config.yaml
n_layer: 10
d_model: 256
d_expert: 48
d_shared_expert: 64
moe_layers: [0, 1, 2, 3, 4, 5, 6, 7, 8, 9]
router_score: "sigmoid"
routed_scale: 0.707
balance_loss: 0.00285
vocab_size: 32768
norm: "rmsnorm"
tie_embeddings: false
lr: 0.00112
beta2: 0.98
steps: 9340
dataset: "wikipedia_en"
Below are experts of layer 7 (counted from 0) of a mixture-of-experts language model. Rows are named gate (a neuron's input weights, with its number), up (a neuron's input weights, with its number), down (a neuron's output weights, with its number) and show model dimensions 0-255. Each number is 500 + 50 x the weight over its row's rms, rounded and kept within 0 to 999. Numbers have three digits each.
Before each expert's rows: "comes before" lists some tokens at least twice as common just after its tokens as in all text. This comes from a sample of Wikipedia text that the model never trained on. Tokens count by the router's weight.

# expert 29
comes before: " |", " ", "4", " |\n", "3", "5"
gate2:482513511513636462479509507474448512369518371501489637438500503471496502516455515497488492502559444485529476490505582460493590517564487498473495455517458507461459528438500527406509387511478527493366499557490453494500510498501496507388458473511418477504483513472473480502501500504493504516502533511452450500400418548647506476480559477502561446515573508496503526399495506504498489579524596489478415543550444499484543429498495499484500498493540498458555610376531498459494410507436573523611495460496506468531462484490602557516466521259494453461511483473486504546492566498517540504484517457509613509572490498503564530622428539501419532516526494481508542461486482481477529548500449516734488486465506413438502500453500501491502443482507459555524491456500492502571500567470589
up2:414521464488564502476461483353533342522513529550500513486519550514500503484440496522491504499369528627548431477403425500535554474606552488368546499522503468500525535483481562506422439494443511530495488577518458437467486409535452557517500504504493482503542504443505508550538492495556470480475493522489450410499515492500430563513526391570487506507487492503405375575507498496545502530575499485497499589501346498454470405502484468566560506482502506480500500505614594514461545505486491434498514415464566517477512471526498462500516489511504481652481486484589500529495448404487494478503510446439552496546473525481508511486501567516522497400465455501446493517566458531566585673439620499406401492534532499500533491462474504456473497523504417492498423451573491508402563395440517
down2:443556471467497525508518502495496504494448525574472522424539496442445504429453492501500501502524528508529317498540316525508481509511530483505455464400536420471574442490603513509507425583499455590526483488504517507498499441573489479489498510434483480488464526581508510516498467473493529550456567369485432550504479503514489482530432467489520576493504501501383551552483524497479495499501512547523496434507543498391513501509487500541462545516496493391525500554561404500517501513554493429495462451443489573443535415464526491490486537583495575507463494559460598497509511476478571616396498530509493484501474518427527395538505377516497592482499523492488478547412493508458502581506506540584461451587423512492535523510438506632543515501681462511453498512447648463544683487497509

# expert 83
comes before: "9", "1", "0", "8", "2", "5"
gate2:494562509522497546562427503506501512498493511499500497492435498491501508491552493501520609612436583452489458497504531504527506543500460580495511499471480478508485543546489501502496511500473513494549487482506515495494452592372579467528492526519502492428501532496527580499561482534494460499511414528486498511539514489449499508501491476475542506496458436520370499513505512511496569498519506582500508527478422532495493484496499503510366497500486493478478500503499501576565408443512499498443499508732493497677517469450528558505461417495514545489561555503552463403476472553499496503500500493535507553487505511688456610505499579504534583400517487495492482391526509429562498757429553494517329489509466518427501494498469511471599500499450498505513462471394438479503629499482568
up2:486465542512489448445482656636482637413504526515382464513456530515602518471371375506556491492483483497536501462532561520483467500481499460474510512507533549584502478497545497498512518511403487392451536482427500526489483490501489466495329513498430497527526499499627484452443543473450500514453395497499552512508508443563394471520480481487553496476484571461486497491386501391573540534368695387466516497596403501483447508538368548520500506513518504506441496473461467549505504475458414492490461503499464541495510553510486478505497506502579497395613482501476464474489491490499517500495487520468497514522524524482509431510515481511394492563454406507502580521504498511518416498499454495536471490580583493506490499502502498498504497524609485529539501496535558584512374518492426
down2:454543540544497680504499522501656486548531583533499614465491517424384579540516427499498443426430503450380504571471534451498493473509581327462499430548544486416504479448431465510570505542454559516520515512528498499378497613491457483476484494486605485506598502466543469554507496529428539595508499540549454497471532514531471476549379583499520682423588596546571478384583544545485454511518523554432500494508499474501456500480457560509528500500476438419498488497586462499488446505502500519443495550611510565417533477507519497497527500543498512545491503492472498507496503500509433506545551512488500511522473511552418454522519565494444502517457503540517471475496491478484575422501567418552497492413604476633502511500473488500470482466533499477542502509481504522431459496447454

# expert 27
comes before: " |", "–", ";", " |\n", "%", "3"
gate1:500483456495504522620477507504491520482518421499501517507448502508482460550478494422509562478494503494390507488494544430491615494494539504504589475496560480497500492452400500490484525503494403473535485494437424503482504418455487401532489484532529527431478632552620507510513510524464581446490496500511470487448511434551522583421495615521500500508495530501318494531416519448504501466545484572562504510513431505511554554493492487487510509527498627499512483522650494586499501530515317511533736503467460519550539495650450578487508594492533515513573502469461522501497497506523497493458584581504468535512527498462502558500483589492501510509495569499438518501498516498495482451496514487483425491477376510357500503514448492489482505476480511517504455629470602489521532409488560
up1:499480581497508502517494418415620509490552524507533499478519510431494497415496503475446531500463560491498526499501457489524505441517488412481490509488447457626488491529507507420467544504496518474513475461554499398520500575500502506502443586516680544431501518457486496474483520555606475512427653482499410453539569491505503503528502479501457503500532435498554556466500458618499464603504503471499447502505500471496542452610505483470499472503542523509479503313556479495443501482506471501503484440520440368532499515506502508436478436465474501590501458494490464434481524388492493485481456530566435486623479471445487435483490567621540473482499501372512520463605326546512433545496495465622388563390551524499461490520470566499498513372421485496514505519477499533467567540528503
down1:528570481518527506471499499420544502555577500501491422497442526403490506494495514424570415497438514512471503506495543491587472507487430517573527491489500458473494461463493564472438517600518535545587471500466449492523535549484390517605489585448567613492471533520493473504548505545531484528517598512399527435503536456505505512559512645481485476521507572499496482464488501489501526529502426516443408547488591505509504502531521399526509469550479483498361602500491495463361501459512515520323386441455535493626513493499439448455537484536521507546499489491528574500497493499509517531502495464500504528566492488498482553415499456519420470524498520486520570502415445513500493260561529582495526460499418483540495361518497497496429471502572502499576448481668545521496498501495473

# expert 65
comes before: "1", "2", "–", "3", "5", "6"
gate1:498532507469416618486679489516483505496514499465458523507502497488526522505462525522633516476473471463381498507374468490595481507496530532373506384377515457552456512547488566505496403557625378476435536508501563509437504504488489502509483462509513510506523538604544516589358477494385501499490471439489536475575500463499501476621615371499498417452510467499488634507471526491516527461403499496531500501473479516501498532504436531453414570516416457498485524496435543573515591547511454538495499485390456478502602491630524421425549498471483503500578491499518527560524591504517553518500504500535494492495503514502503457479492494340486510496506498470437526518495560497515511568468481434470491545429483447500565600496508465420513482547479464504502501527484468424505511479509501
up1:507475395554515484500496516499488537477600504492619437498501540470502555587498502491508526504489449511500480476504440502435497447511497486425497594568503454438499497508501512506607501504472486519521483522503527491576483483328466405429501507493471533387504508551387526510521492479552566463584455422508500359504474665497545507482484532500472538501494481495488385564495486503512516451511449519496524499406489638499510404585519489569536501496488524505545475496502500503421485451502572540493564449493508504485408522608510510468430503502412398481510462513376486505617545476485542403505503521542506504496380502588504514510502700556537427500485494512472545475500452450616494476522490595535488464522487562390497509501502496514501507485462583501504498503622555520367479495539511
down1:517515495495590490481469410506458472345499466544567494368403576571570604560563501492544582561488448489500522470481545502411508472460502480591502546473482511460548486495374497500511481519414485540516495501473506482534457634498433487473537490438379497512503533497452497502531327486541457540445505477552492513571528521517433539468489521361533481490521470498477480504436467510515455513473503570452595508532488562507625518495511497487489510484568455490576473498498443490441506497472517536492520503493481479500494455461467499473514507508552387510473463501503467509476537527567518451518544492484526467456380678505505477594485625631501519583513486516482593441500518384531651507486433501507498510439472489503503422533484339563463464482458571439473510469445502496502506474512484

# expert 0
comes before: " |", "|", ";", "-", ")", "%"
gate2:485515517626569503581562392357474493475512410582475469533500513564581519515568476482554496560505514500543497498481432492502500526492437495504504468492446477591438500509554509509494515648528500603481480520625490473515481574587494477525498505522496543442469550612531505485498483529552555488494489436558550470500527433561513576573511557536587454444577516580399451512496437490434568510458508456483659501525598412501496527508509603488550517512497472495471431482508444508500497406488401493486486451429500523427494500603500571594387498505501483517515513499478558464540499540520565674576483580425589466499474502505517491512478500493532513514501520508447501467485449665564495505567522527513504435528410386559495595501512512500439491517538509511519504465527454508506500454501420
up2:444499482421417506648464502505479586507501560473509501490499476484515479527503507521489505271630503522526517499572493522497521422444519566398482528501470502468554502499555459566500498406476398401475507510507467409529525507505591544641564565497494485582503468500411507521488482435520501487501547483454456509494473531485460511501507489460440590547510495499475501421506527559538460461556522478575499539485505519448511525538501460563498497502459546527498567515512509356498492486464489506517554505609505484642584533424597494474485505423499505513507497539573357497437469504439305503487490493501489516418464425459488505473515552520478515437414549535521486476569501496494433402508507402493573495503480537443466500498479467488616501510520489391366499561504513502517515503548518
down2:497532519506451454448488504504455378481503502485515508483520529486531456521497623562625495464533490372486502565517561500476484499441510517444444437469527563499405552477593518530470469487517466493577491438503533507478494513462509516568511496359535506502495538506466527460500490493512510604500467489515516492478504493499464505483511544552401506479506498555499563519546564507503609610459529511491537566476505463437517507455517511500664497501416500535503580535397507479522608487510500506423483671599390415582505502497497457458501483389521496508596518485498510520523398302497435500503497572481530532564500521513563491458504411565365497509488504497340504496497495504504502502484462498424513495499456468416494502524498495505475491501497501452517500504500490494538490625307530

# expert 111
comes before: " the", " a", " to", " be", " his", " an"
gate0:501519495402455525534503492471476513469506499521542486461443564484511508536372611465501492534400382566565514500449377427474501526550455489528447552500478501500500499505494458518548477537500529507461498496389448505502504463482485499449473512477417505445358566499418528495515562346499486460563502506504377473472478675595503509556585353542447500506584517496534500506512530504497472558504483536499441511500499476532518524434579496549514500525541551500499397508493396525504500440504538563451510558528501502472499365498443457506497497569419500620509500498584564503585359414491502471452531442629436489539420484480457504454498470585592591522511501501487570549559447558424472508468508491451462469443496509499547500523492510496496500521500563474614532396487538569507504495490516
up0:594634549485544437462491520537499501479600502628496423447510483477557498479502533491497501514547376513532506445445489630499528506492488499491496532591437507447496500501500472440528486536417504521500458508449496496429442557478481281422530391451494507490502497401511433553507522505457480490504601528401560569404607502405503507466439414496489514381504522488498484478500482562504588453471481534501581392583520493521596488517480559459454497542594515561527499503476406457488486567499474498481494502500545429500500543530489471430504512512407488432511500467499498499601501454499509550416620481562654478376496494511486477493564514506529539502569517486491401440469457514518409502521457584504485437436477501392493472504518538537562539508422499513536551498508502502497484491460474
down0:475523497476504462500516499358491464497516543481395507505377495317515475529502495506414553495466494483503506338623519484524479512478495543505617545466666517459562582495506496504538563547498531573482488498507435477484534540591566500501502465539513549388552410512463519467502437501453439499539520506498462539604477498467410506461488473409595509497492506519515500643602576530584500525506476602495547401563470506475495339473495517516461567477514500531449560526493430505518390559535502505503515524513649510448500482465493520473561491570494537561496534478538483508573484501464476555493474475599544487470514485506579492507484544499424556511477494571529541504525604514569482514508641462492497497517529473496529466507523506501469515602468481497587491505501406458498497467568478